python train.py --normalize_top_k=false --balance_bias=true --lr_router=0.000815 --tie_word_embeddings=true --optimizer="muon_variant" --max_grad_norm=1.0
Below are experts of layer 4 (counted from 0) of a mixture-of-experts language model. Rows are named router (the router's row for the expert), gate (a neuron's input weights, with its number), up (a neuron's input weights, with its number), down (a neuron's output weights, with its number) and show model dimensions 112-223. Each number is 500 + 25 x the weight over its row's rms, rounded and kept within 0 to 999. Numbers have three digits each.
After each expert's rows: "comes before" lists some tokens at least twice as common just after its tokens as in all text; "mostly gets" lists some tokens that are sent to it at least half of the time. This comes from a sample of Wikipedia text that the model never trained on. Tokens count by the router's weight.

# expert 43
router:514531516518475475478454496541539538503470551512514503510482480505506516524524513506488480503476483518494501514518493505520526518495560482504561463486521509520518493503454527528521470507451537513516515486495483473478465493520474484492531500495474514466536534452512476513523464538484483510537505490484470456516452494505501462523453520526
gate2:500505512491507521492493494576503559501441532538500468510549500490496490495489451536468465499499500463504513490504511476528499535529549502444482490479527478502522550522494491489511493544497520506474464481527499464522499494518484489476510475501490528454558543522500498483515464497497472507504497503502504466537465492504551488482460529490
up2:525503533485500501494493500504525529521499454513546551508512460485509482467512483505508511502471500500497500476485462521520494504530503479513507529518550486541516498497478518500510463518520512480471447498496475499476500480494499493452524557545501447502493491522498508490472545514510486544457515438499535501545499504492506517475475493462
down2:459479492504508531489507443497513516520505528499505492520426490488481484531526449495492509473526522479457521491461490441486564498534482513500485529471500505533508504510546468498444546514502497515527487526491492505500514485553499483512464486427537493523536495518471545519526452484500507517525508502436461488473509500532453498487506512527
gate3:499511506500476496500470526556495486472514532448499495471511493504492502477522498508549479509476497508499492514509476447487509507487488521486498437505495492513527524500491499559486488489486505454441505502476461491500488492491515509457542470485521500446499514426508438505509481493497527484501473433497477500496436494510502505470490503537
up3:521520502505467522519501552523491497476529506497486463451538481529516562479507501498526487548480508536516476516520426431433521508493516553495495533500480498492572500497554488512497500471495540470488523520507470503504500494495521523516520469486536481497495500431493445508507482515489511517509494482496414500499443464477503504510507495514
down3:526519499554466500568508500510503492455455506521510458532503465507497464523484467529432514498507476506459544507555501513491474493488510529514540463515493518458511498504499490504464496577519462495501504520500509521481525500501547513485510511479495500492483469503490496501519505480507522550514499509501481527501494484499529502500510420500
gate4:492498491482496510484426500517492524492482536491559491500495511417486509505498499546501526514499489501487513518523461511493506456503522550481486510496545497501530501502500526527502493441519499522499457534494530456543499457424501501459479515496481532479484464502504523543500467490462468500512516525513519507522500507521474493518477497494
up4:500441458500492492467471483481498507530550501470548507496456492514459488499511511528487495469475519500508495536506494496489544486516489513491506503520476500474539549496482500512497500501489534507545460501453538457463494507494524494481522500542492499508482505506485502508519478470404486470494501508488481499517493534500500535507461501471
down4:492453461470493477500491490478581525503480502519443492506500528465498464423516501502498474538522509499511501504499495509548468464472498534501468494498557455508526430511507477486526514474483503515474496526519487487532486497503503473471470496497502475527556572509492500484488524499477488477516507499508524531505488485487498496465489500440
gate5:525489488468493490485459488517508500493472478537558523565515434496494411499514502480518479502500472554503502450494498483549529501500495494458549513519532505498539504522491497510516481501497521503525493502499518499433467499468500490515449505476544509491595522480546499428526489503463490552506499488496489524531490494500499511496466500547
up5:499509493500460561430482499525501497462463489510508498568493485481502485528501501486479548495498472541520496438498536537523489530512545524478532503529500582480503522525495497527488471496498500507505503535497511533489477490532506503538459533501482532506552533498495477493503513499432477500503502483465567499529497518486537534466512512505
down5:510452500498461536496458472547531484479499525533494483469496515467495492491491480508497487525495479508496528460513549425487485489497514552480522487499511527508487497493526437470528496486496498452516496542523496501532507510485465468545486513474505483502458503497498507445526479530513468556495461530528503501519468528455520480518459520500
comes before: "1", "2", ", ", "8", "014", "015"
mostly gets: " May ", " August ", " June ", " February ", " September ", " July "

# expert 46
router:484557551516499494487454523485528525511459521523512544532487498553522498526548539500511544510495481499481505516467487499506486547489533484511508453492538479522527466498468496495541485522468498512529526467462469474470494495517466497501511465526475545487523514479505498502473486515515503525524486500467453469489486492538497484510488529526
gate2:469465520479547511486494526505460458499499531502476498415505464464485505501483488521507528499542477489491476518505524477504504499533466479497491502450499506528492478514524479581440498459474534473502501501508495496495462494525499498499501497496464511473493481474501502522432507488469496493474469505540514468489476520520536497497401508543
up2:485481482513481448467531506528419491510500529502493493458513442498484453503509494515497550499523453477495496530501554522507523511520476501547441515479514511550503494492515501600479497542470513503489497490502481506513444480502501498495450510476467489482516494480495510539501505478487441500490484498512487465498512487509509506504456508520
down2:496499402550466459501517502490490427517484511502554483516497467483555505510478471464498513501517452495501493525503498475496484494492460529498515499459505501519488468475476482504549467506521530461496509495530493486558533505488475491507532577521524494507497503498459562498505499496497467500516522503517516511492483459501480438496488480500
gate3:473492520497500502476514533518512534509538506561499509534481500496489486505537474492506486495514489536474496505522495527507583571489517475524499512504476475505561499503466501475517495504468464500502491496500482449492498496491483475480468496505550474490544517534478500492501521515536518512507498479525494505508477505485522501497442509508
up3:455516514499499500470493475510524516474500497532492527490470529499472490487553480524506519494536506509496494482501466501504528525490535455477515502498503499505495459535483495503465500519486428511493508496458494490500494485527526462508494491549535477492510500597471526508482503500519532499498437474511449513476495497481504501497492517502
down3:524491486493567541501474515522494496505498504495478503485504478500529481488499501490470500450489497507509499475525496492490504503514478553546491497501503499475551512507498499485453516546498483496528458573464516481538514499490523493478478518516505512554446474451498466497488514519497496496507455497495500468448494517486500540577486491496
gate4:503453497480505467495511470499499511489518458514544497499465472476493500499513541492490510498509503499517507463506492499491483514493503505517483523473455460509536428479505441501479504504509528501549511499501481460532500494501501507490489470480538520565459463487497460536530454465499506499527502506497489507471499500513453486478529535566
up4:502469501528521506506510449511473527506504479504496499502475521533498481514513509559499502490525497532465499502505559484511477501492469500550467497483490479481534510467538464508522533515466520515508502500492507460566502456545487516491452505513499489541509501500488500523442483482506512452495481525477461473503475519517472502494512494525
down4:456518506471547519540499486518499546532494514533509500485502483499503490428523506479502532496508506487510550499515491504514501487486480538522499534479522452453486528508508497469517479467489507471543518530517511488512498518526500503479485496474508521512528490501499474496501499488511476437535453434491497503494446464477493496416564474517
gate5:520500506541497499482492481507483549498576496492475499482483487496510542497517468511497553535504533527502499455525500497468497491499499486494517510460503501516511498484440530492523491471518494518499501489528493452499511514519486522503510480543530507525561525502480492500455489472528533475514498489556524487479433485509473507496498492500
up5:497491438508503473526437434501500524523547526516501480504545500490571517481500497527496495516503486497492519494533514511488507507483502489500527471488521500508512504511465502470488494517519502538490504475537479524496478566505495463493586483504491507502526518496500521446483471480502506510505494518516500500497491494498508475500486522516
down5:484524456508546484566475520530462403509483471507500501490558501499503500488483451501505502511512517490500499501496523502523493501497539550488454492502503508521494517511494450502502492519486516498481497511469514480496471512497518469504563467467503500496503504538505492497489535479497488499452528553520488528494538482545505502473530504463
comes before: "\n", "\n\n", " The", " Best", "|", "andidate | Votes |"
mostly gets: "| ", "|", "| S", "  -", "| B", "| M"

# expert 26
router:479523512521488511488502494499492512549484500506487534517523479520525531525505527478471517492467445537498496496549504501519511511489533480506558486486511517512492469499487532525519451517487529547512538485487473470444464478514511441516485498516494506485518528490497502529474455521459483538501498488464481476495454491531501473542474519483
gate2:498517489467504464499492521459483498536522493540503500523444445463513494484529515501521496496481481494500500521507490480500524493465518581515510470512502500476526493473498528529519535511495553488497494457497496449469499463494481499510501546478552539477500485491510523557503473495485519493466498467532492501519494484510501501475485554482
up2:496502510445510502465491501508460515485507489544500499503449499476527512502501470513501515493500493485466505500509548491516521487499513506543516497504485501503460445485499530534468507499497523500464512498495512492478495501507493505499501567499522554449456495516500516509524478496501487491452517504514529499505521468499496520487470509505
down2:513512470511503502511488494503447512512505500499479492545525496524519555512493518522525430457507491464480500522500501528475503478453486520491495501525497501505515515471478490496500537508519480501509506509571494497470484478481502445538576500502517471486516493506513479579541510548504499474500531486479531478514444504479508473498522512468
gate3:490530497501479520500495534495519461521503520474503528524519529500508529521505502501485500509497499506502446488485495498505491521508506551525506478524525493503548501496458496500515500511517488505531518535510493470449467505499512498510508494501498513499448500497497455520490469545484548552502541461501513500510497484550490455455498522457
up3:487512496506489514496502512464497473526524531456509555502483547496477526552535504484516504481501520514507491467489495500498478515473503492509506488495494453545530485508501503493555549521557462495525496593500539483472496510494515487525487447530550497500466467496516447519490442534488509498528501498499509510527491465538465482484511513475
down3:491521502531485523512501448510478473493500517479490486501521476490504492448499511531497502463474499514513468503520535498531517501531476488469515516493516471518524493525514558515496495456515485490511498491495510486507466488533508481481495484511507505522479483562514540548450496479461497519508504443436518495521511537501501501521497493499
gate4:499463513507453499489500498561492517493472541534505513518501507490520567503499533535445514478449482509458473483502483444500498499487552511493493490446461499511500455490500501514526568531468501455522501480509416480525460474482502481532500471490536506498502482547551514500476503477499496517523524532500483460507518501514503506467485534500
up4:499503492532511490527508492506507506507500493526481431499472481507511504508495524521490592494504498502467489433501523511496496480479518479495489499482471507501543494516517489522438507591475510471498454513498497548505510499490528482508481450468533476492524502499507508508494497490521498502493541531509503532515534477533545499566503511501
down4:531533501539509518468505540492516546503503502511507511510500480491494475568507503489497498508487544485512468511535489520473477561525500504500471523466493496500484528498525522501500487515466507499449498509495531515549488464504495530505492500491496480527480473497507517504498491500507498486531448469511549474507485565511473507479557521414
gate5:490495498534491504500530468491447499533453534498477515510546512499440499476472494550510495478529502526500484486502549499553534503498503463520514509492464507514498506513485494448497459500479498512511494496501494469492456496469468500517522503526501497490492511481477478506508516536485510505512522441477546516498490485532476504512473556495
up5:470471499487492494501547475512478505555451501501493501502565497500463488500449524535500496502520494511508509449491526500509487460493498460529501498480477535498508501487509471489488484548495484523506507499502490440479454514475516508493530482520504477504472495488498497533525504504498474473498513476509506534487502499556500520494508521478
down5:536504508507512505477500492503503504506563497538491518522488513476469442469494512482509578477479486515519537448513519455505502455513513511488489501509485429474502492507500498494503543480505507456510494491461455496518501453490523451480512488488511509490493490523506483516540502461503496490496462498506520474468540534507447495468504507524
comes before: "1", "2", "0", "3", "6", "4"
mostly gets: "–", " – ", " / (", " (aged ", " (age ", " - "

# expert 39
router:472560542522530477486482509496519524507503522526511509516490440527519501518547532489489546519507469530476490501510516478496460512472519484525528451470531504495503464464463527504525456517485523524496521483469482464465474480518502435502488477544476518489525519494509504526482476532501535514510490476480472483478458488554514452522463516519
gate0:493506500459510507496486535490502502511527515477506533535496496483449577539506495478471475496491466536471542531413467505497498514488541500492491497517502495492498495508488502501490497482491500480500509482464524485515499550500516508502456517537525479443505516515474488506502484563495513489486510481479496526531501512513501531503507500504
up0:523512465490490502451481545453426500521549494497504531526484482496465530536523530466488454538514472501495511500437499501528489514500493500464550489511495515487494492530493464502505486497496477488474501479475569501518499502506509492503491505555507478465532475475453483498499500542500521527441505482461510509507506512514494499516501503494
down0:508488461508509464534496499520486525500497502513525498498494448483510516502496502471478532469496515521488487558451512520492507534516501503499493502469529525485543512516536556490520468470449502501526490500487483503503478497504500543466503519474501504478501499489507519519504529577497490474502526504488492498478474500500488460453516489475
gate1:492506500527571478553516519501505471510505513499542508449501499529493511501515502520521531512554508480484487494503502504517450502523507500496519489470516499480479485452512499518485516489522516491466538519480545505501498500460500464470434517501494513492490503498496522488497530531467483501461499520495491501416486483501500486537434486484
up1:513545538509481500509503477499503488518479499498475496451572515553523499501529501522542494507502500563480506510512480486503537501525473499485508470499507496499510499493494500500498459536499510525460512484495474482498510512422557485484511485501509515522554503548480501508475495506454504508487473454499480489505501475540536519481480507490
down1:558519456511494477556512492507527508483498529514517454498505509478508499499540490567526513492500446497496448507500463501515517491482499466502489520457501495519475499470514551518493530489491482477427486524496496473487488518493478510501478517483496497499513586463537526500477547543475494504485520503551532490463501507487483503497453508488
gate2:484503513488543480552497446485500467480545525525500509501466512500537506478517525490519514474509439490502502492497460426501504505489485502544513482487479487457492531509471559507475498506502533496494536473465494539509487473502528493524501497494499515481506503502526496574478490494474500467487508558505509503473501494479534456513489501472
up2:492520511519577511555518460442473476500521523509513502489492478485534475518500509484529534481500480507498492500490498430501507521501492531563474493494490505497494503525468512533519490472551502485497540461469509527503498428481538488514502517459447474458500449496493485556499451494473497465497490529519481500510498491488525481526502504471
down2:526496512539504485500504521518512501504480531494506475495518487486443508465497505532501496540500499501500507465497534479496480468535533470540493548482519512518490486562510535480500482498516539528532531488499487506505495501466504534463471467489511512495512534520520450474499496492503540594469502488484492463470498500507495512506521500489
gate3:533509497515530543501487484524497503535511525484557506504478480501522485502520475504447522498505515485448517491526496477481402451503518539490562517492513517514478515435474485531494450495497521503457521497524490495494511483490519455515544493491499504550534480467510498506499491490465495486524473496533490501508498510460522482530436507495
up3:516499515485531487501497505514512497481510527556520517501490485533504519505548480476474535501514502516457516498503512500497438491446516526485490516488517499505452524480520483532466436485499500507460500495537436493436525497515544462494550507504506526560515490504521524489498459484476491521510462487510500485505477497445513461518464499502
down3:526524480588487474500515493564517476504497497504481495526513514517497501505529501486528503461487496521525526539486474498562481498508492483505502484500493522497497545496528472539495484557524506506502464507502461545524463515493509489493503473440499479533431501434495473464506519496508468455507507523501526503537505500490503493512489456494
comes before: "\n", "1", "2", "0", "3", "4"
mostly gets: " | K", " | USA", "a | ", "\" |", " | MF", " | DF"

# expert 61
router:467490520534498500463445512505532559501483524543493501524491500528531526520529494502476544550509477523523491527520517517476485573498535493500528487475514509515462489510458498501521470554483479576540508449502515476467492446505496489505522497532464490483494523485508496488494451509477495494544514479484476488494486502504506476513464536505
gate2:502502495497503519508547513469578486516480493500475499502498502501502497494550557500533497519507500489498472485493487524544466544457559507499517511492521506466497506487500500483466497516463548505521506500457499511469499489495503498511510502539470498455485511501506494485468495494528495477509498487544500462497479495530500493501491494497
up2:548516524505503518511519545502534524560486500503472479496497496504493548509546556518540499523501497510512510493479499525512490568460506510491515508479489501530506519498498496486505504538453521503496572496488497496503488497493545521500500491567485498468490524492486481508484499453537521490501511455501498476498475467538511494501501504445
down2:492506474489457504545463527492500498502489470508501539495513501501520467451499523471487435501537492476499512498524502489503502512506502518481500499523501495461524499505489541490499473500545495505490507473504471500500523541481511470485493501515498513510552508515540497501497496494531509512545482508524486505497463470532484499473477522500
gate3:503535472491509500495465468501499495501502473518508566501453445516520444498500470500482505493502499493544416500495484486502456484502510499505453464499501519500513479527463491498487500493491527508511482473498489489449500544516468475493539504558533493518523496518515478499456424550501529529499501502507494504502490545481492499522499478511
up3:500541504500484505511478488492519499507506500501503575543500446506530505439554480521491505496495519484493465499500501473526500509526536532504450496537499550506486479511442482496481507508483521545492500469472445495524514521502496480494552518555542491526518490505533486491451495534500527526500499503489481524498463487488491483463503500502
down3:539459472494513521551498535530532499493508508480419503538501498454479549438455500501480532461507550506500518453526500567519481500507494495509455499509471487513487515500501494497485532515486511492525504537465511488493480450491508496482512508486565494512508520485472509494517495522483546510518514503475483488462522466463526526472490490489
gate4:504492449501490570510490505535480495509491520552515502517535502518568485503501476514484513500508456478504491501507505554498502494516500457504506495499459489528563518505515521546525521530463518498506499454447494493459548500547499536517505492479504484499494535499529500480533506525467464503479520495479493564517495508495506498495488508508
up4:506495456513499571479478482498448485498507500586516472501485537500507499468519493489498500509507476485499500497499527568449514510536504499500499493480476492579515507540500565499499561491428485504530530466499515482500506500497513480519498483454492480514511534514491499513547455487470497509457495541491485569497498480479493502514487514500
down4:504507491509481523522566534541508493504501526504531498518494514483519481506515509560501448514508489504483480501503492544520501535505502523545468498474497518454491479505530485506508516517473535493466493494493509541508564489506483508516515474490501446447512528499489499468501506508486447520453465477500485487466541494492486481522494492494
gate5:449488503500496460510471532519504541495505501525491548493485454482456502495528519503439505527531487454484486501496491501500436513509515475495500529510520525477500460446472493526498511496501485515480490475561519503483483489476457466425494501539499545511493493472489500489471514540453493499451502486598510460493498512458485486528475510502
up5:514486499495511471529432516490495524493503501518491530502485453496385500483502511507496521516564486466511484541500466496500488532509504502505522523521501539476484448494482499509486500492507471499467502486531516488492495466500471469451469499521480503497486531482499511498499508514476507505490486505553503502504503492504448424507549500498
down5:555528497471479544518547503518491494495500499516518500508453508477495440502476518531524519476549514500506522534499496527494397504553514507457506527544500510443479495501491481553498499538517491408497501503495563542509501505501521475500509484517491480474540488572510523529495531498487521497478499482503522526520449487509466493505486501458
comes before: "| ", "|", "\n\n", "The", "-", "=="
mostly gets: "|---|---|---|---|---|", "\n\n", "|---|---|---|---|---|---|", "|---|---|---|---|", "|---|---|---|---|---|---|---|", "- \""

# expert 18
router:484552511521504475451491500504510545528490485509494560550477442528508509489508516464511498514467499511502519505500509496500515505496539469536525474461554529482498459478481545522508471519448523547517548465462490486489498483508504483551515517522471525477500521498501495478487446538503518524506526485493478485496477495570507459505480539508
gate0:564512489496505503483500508492530508503451517476486462503502521509499511509520499544501493500511509499475504505499516547555560486536529474505544494482500502469484481511500485500460465539496463517500495500513473508507492471537503493490518502529501487496510512493500499496497468487514514551506529495529499510514520458518501508451465487529
up0:505473519510491500492507505507455501498547505503523478512522450469519559499490548453481498437489494487495561474497518450488522494506492494495513521484480442493458514495483475492515495497500500508479465500528517500533531528499518480504477501501499489499514492485510495497437512501501480457495468518481504512484508521492503501521500497495
down0:500520546517506486457454508490490543500492499498499496578501524507491526456497479504500524516495525492506499511508475508539539501488493467479453555525524507481482497465499487545500539511498566479492532471492519557455480514501482491503463458499474462508512504498499503569464496508476528501446477500437498477507478509465516459514504513502
gate1:506537508532561536493500519497506554500480561520488501511492501494522498461504467510463512526512499474488486465531493466470473472495505500521455496483501543499531500506499514511501476488485505527511516486467500514487528509503501467509558513534501519469525524496420474496532463487505505511537500485499458490537467500500544483486491499506
up1:510506527521540498506489521500506554516510547521498488503480487490495532463502439477457494532475508463509480478514494483477469460490510483538484482487496539492526451518499559534494526489476536564496541493493483500502501503500498452515549526498506528488512523497403497500519426524496500514531510503500492502521516485479529494516493522511
down1:474508537501499506545453490472482498514490490470496512493501491470482476501489473488507502530500529453502501504464501519481488563507497529485479484507512490511532554501518501443482466508492523462511503486512504509493513500507449510497485475517477512510505566541496505535479526493508523497505499500562488501502488489500517483488501534475
gate2:522495503485501505496479502461510503496445501496533495485499504587524532443503528485492497488551493499509537547520503503488542499518518483500507481493498490511471498500471484448482553488449557492494500510500503486532484467493521511451489469488471545500503569513502527497501492494497501508509514515493459531497454500506468460480515525519
up2:546473529485519492509512487453517530492468500453560517528480461490536531501551503466486501509504498492492527547503524500486536460511527495502500499498512467486487581500479501512482545492435567485491500535517534475542480482464521523496505486473502504498484548500495496474501513493500507495520528505486499535507468502496469492423515503505
down2:517504495501428477486499503500498517498500499505493493515534511500423507503499456505441536513499491490514520526549485496497542509498500508514472509486509435486533488531503531502465489454524492526504556560499515537538502473488488488500546525474494508508556514490484536508456512534519499543499508513542482462512545524501451469465525511558
gate3:504545542498501485427480504516482517495491504500448530523500495528498494495503499511512487493536509515507501492504478462497507493548500445508484502499506505574514469504481523484500499504524564513501493501549462503499455500503570488513462547490479465496549497478496539499501463512477519469500487522505519501474476561493501499528507526513
up3:513452494496500508541552496474488481556502496513523491501545499492491491509504440487480520499492541461484504494506558501484478493479509499472507477477486500461533499504495484525506489513467413491509488516514514499518540502476468532500536462524508501504500522498495458495530511507545497488530541504485460489507568496497497461483486491482
down3:497553495508508498542463507550470502524488501486501501488486470501508498528519483432437539479510507486489496505500501505500521490507500511498533541447490491500523469577519506488497497573448511500557507504533545505508485454518499494500487512462508471501521531471465467550465456472505493502558520468523491458519447490501495485523495500450
comes before: "\n", "\n\n", " The", " He", "| ", " In"
mostly gets: ")", "),", ").", "\",", ") |", ");"

# expert 32
router:487549520534522483471511491512513507531484499532511502510506469518523508526533512485486520539541489518479510513496508469523485518483537468529526463478519496489472508466418506550499469544485515540491517462483506465479484481491494469501506490521447509497557499480534504512502487551499511513519477471467487473486501482508509425504487530499
gate2:490480511520460488489521531517479482456503506565504503522517508473473502529511495529504504532452474504533426507503497494554529510508497507497503438512492504520519454490454473467517495467508500489516517483535501461499483500479506507452551513508449562493536505554493498518504481503462495567497501485503503526522498531500508520497507471504
up2:506478544363527517527488501483499479505532471533506510489489463507543448454490473521485459500482506478503480486472502509517458493495525513505533506498509512494496499477497501508518516445505501469485515470433506561499494503504520499491487548505498504517492475534504504497490493506483498501491471503490535461457471517494499493488510536490
down2:499464508456478503530497461492476502485517498497547495500526516496493495514492503500465512516458450532482490473498504504501577518519525501483513530503537428499559506499483503495525510498496499498500503499502500490488495523477511533494505477492497497493487514486529506500503521499499515545464496522514500500561487531489541473480514565497
gate3:458534498498439497436518521501490463537502503533496460472536502509500545466514557491504508511522480511500521462480482481501474497526568486462501501471506458506498462489450543500498514541501506614474563545494497540493472500499488482500507492500530503462490493500509511536503499518501477482471519520496497493479485509531491477520544528498
up3:471539557500481444478513500519501482507482513550504470483514469502500548494520509483527498516503484503498502489489484501496487499521524491477487522483500440501500514512457569462497511500508497578498520515498504510478502500506455476472500499511501508431490499487492524494477572502501463488466497505500501468494462509543493464506553488507
down3:501580479500463515495502486480493521524522505490490506498545500529497472475489501519526505528491499525459481502509480497516490473497460492493495535557501499491431505501473478520494499493510500493506520479558555515511471499550508538482467513517499513510490498512468495533501488532501497532491491474495504519452510501453525468502501479466
gate4:455499524531490498496510497522506531509466502456497519484506517480501497502505509449452502505500475509492500486474523505465504499511476491520541483497511498497508481494466495503523440525508490505487508492486518503515468503547501515433500457501504506468489469493478485493564500486547505528537530531480527469501503479489470491520510454496
up4:500505483448526520513492546478504468484531493509552497526488513529530518511483513519532505469486557479515514516507498508506504505469521531500473547509481534497490502489509442522500534500503500492515499525498495479465569500496504517540471505506482504504529531478536509510471454462497474541491498501472485515489456532508502520447484506480
down4:540520516435510505468508499460496501480444489538515448448484499518507496498470482442457463459508495500516486497491507471524503499497552499481522501502567510484511497500499545541503510508534482501514498548496509538499499469494521514491484500477504506527502478513504487504463491504522498522501532527492500510503451474454469505498488495492
gate5:535501504464501491496511511506524508500499521502532500535495505539500523513480478526504513550493455517436499496497512486518506508549487467498498518474492509511510476501479525450489492531474544497483464539498466483500499510526510481486524498472532507492515503519510551476542493432491478497496507505483507473520524547476495509508508589511
up5:497469500489494502492482521502444458513474476449489524476500467529512509481524475506498503490492499491507505565471472520497501512469452533510502478502559517480502524492497486528519490492498442505507592423502503506455480503498498520500505531513473490518485466488479455458507477556545511488508514495526535518480496483509484487458464474500
down5:501577503531495524481503500501495491501478492509480515513498449493519468541512497532513512506509491488485520491460515494524493547534492505512531478527533519484539494517479489448477480525489475503478491501507488504504503512489467515505474542497530499498496487494472504511491481517498546491526498452511553556437505570534509471501497484507
comes before: " | ", "0", "–", "; ", ".", " |"
mostly gets: " —; —;", " / (", " | X", " | Pts", " —;", "i | "

# expert 25
router:506511513515508501481493507529500529514523524517513508528541495528518519535531540502454510506481458495497516499499505497518508521468559488488533433481554517531459504490479530497514504521453511524506520489494477454488468532520478484516529499479465548468529514512533459499502480520478504531489475502464470491499464531507483457505492493518
gate0:507511534529509492457511540504497515532560484513532489523511426474514497496516499499526501439481459503506531547459496513529513500514535514509506479523502501528501503548452508476566497503502543507496497524512502455534492554548488466500517505499500496506552523499474479503512525499501508513521491466500507496498485504507488485494535469476
up0:487541519519505515522504527514529462522502475502514460469500486511503509500490483502457487502513496502507510523481515477491508524556501522499565493522500495492515499505550521494491453475493534515508519486472483472494467568498501496525475491503500593512527518487491493520488467489500503489498488502523466522488476566558471449496489504500
down0:450566491493516499487502558511528463449500503490503542488475473549498482557509516466519457499492463469512561502496480499458456497525513500498541501504503506513508520541491496484502474502470512502469462499551530488518517465503494508481495514493463524519475499503501529498506502497502497499491507509500436537510471499581493499522508496498
gate1:490552522494507472481498473516517496453532476484539511499531488526505500500484512538459488542513489448500533503546524516507503508485515513507512414463531504493504508505515466501476483464464503519521507442472496499503439508546506495510508460494508523528581492496523507496482438510537511510495495534499490518477512479503497484490481528482
up1:474548498493487491473503474538500499501516498485498503489501499505510499492498540533438501527488500471477580502554545505504535505495516527498525447484534492518513498489510477499505447452468490526533469454521505486492492506559488501531500470490508542517517477487487484538402497498515498503502511518512502499525468456488493508490466495502
down1:440530502541485504498531489494476526554518483519487474499457523495493489499502506540503523524500501514478515501484507557560493500496503480526527518524485451488496491499489525532494502467463517500514565521524491505497489528520502532537502497488503553526504445501493498513513503487469530508451471471506503484472553505506503468473438471464
gate2:510500463505497491513432421469487500518508510540473494544492524523502503502467470509497499501478491498523535503505540467487521531479507439482507435499490499511500529461517547507469502524487514497501411479499494500563527508501512502501539482498499509486534492483529512498510503512420507498495514477507510486502503509509528513503466463468
up2:510501419520508527512455472492461476510486489540472516544505502537501498544457487507492499541481507500516566533502528495513505502514489471499492438507483517500501494475530537486492560539477500534500485445496483498491504509513511502504527458495496489499510481501511534478485479474464516500455513466432521504512536520516496459504497465478
down2:503507595489487508517503478507537484480497498506545468472514491485496486512488500495494500491491471506568480522514499502506452501500494538541477501502499486495478503496491497504521497541536490504550500537516512511502552486469496509503496479515469533460514440555480508516450494501523513504463449504489502524492478480521490517501433496519
gate3:456488505576500498481501524503527488505557564541489546494503499486500511508505472459520532499486521498553499532448495500496476501493509499501506490503526425480502487480522481547499477517518468496496524522521463576505514467503496437498500500513490487479462501549498498508517435499468517478504526577522488500503535491491507557487464488500
up3:496522521580491498517489502488536536482564542504492518554564481494515508514531503500533499500496474473538500547490461507502448501512525500495476465502524474501489484507467523519500501482503497501495536527502447536502537502500493493500497515535484500498496500535458512500515494525479502501484516492475492503526505471512504497508500464482
down3:498501483523498528483466517499493481501496533523530491494503493497464513546481494494526506511479458442535537519497460485501503454520531471499485514467448433470468488506467463461494472477559517521497505496506472520467497493495510491503525520503480451501450474526486540473522475484500473473481487480486487497492482499551498510518501464512
comes before: "1", "2", "3", "4", "6", "10"
mostly gets: " of ", " ", " on ", " out", "ing ", " was "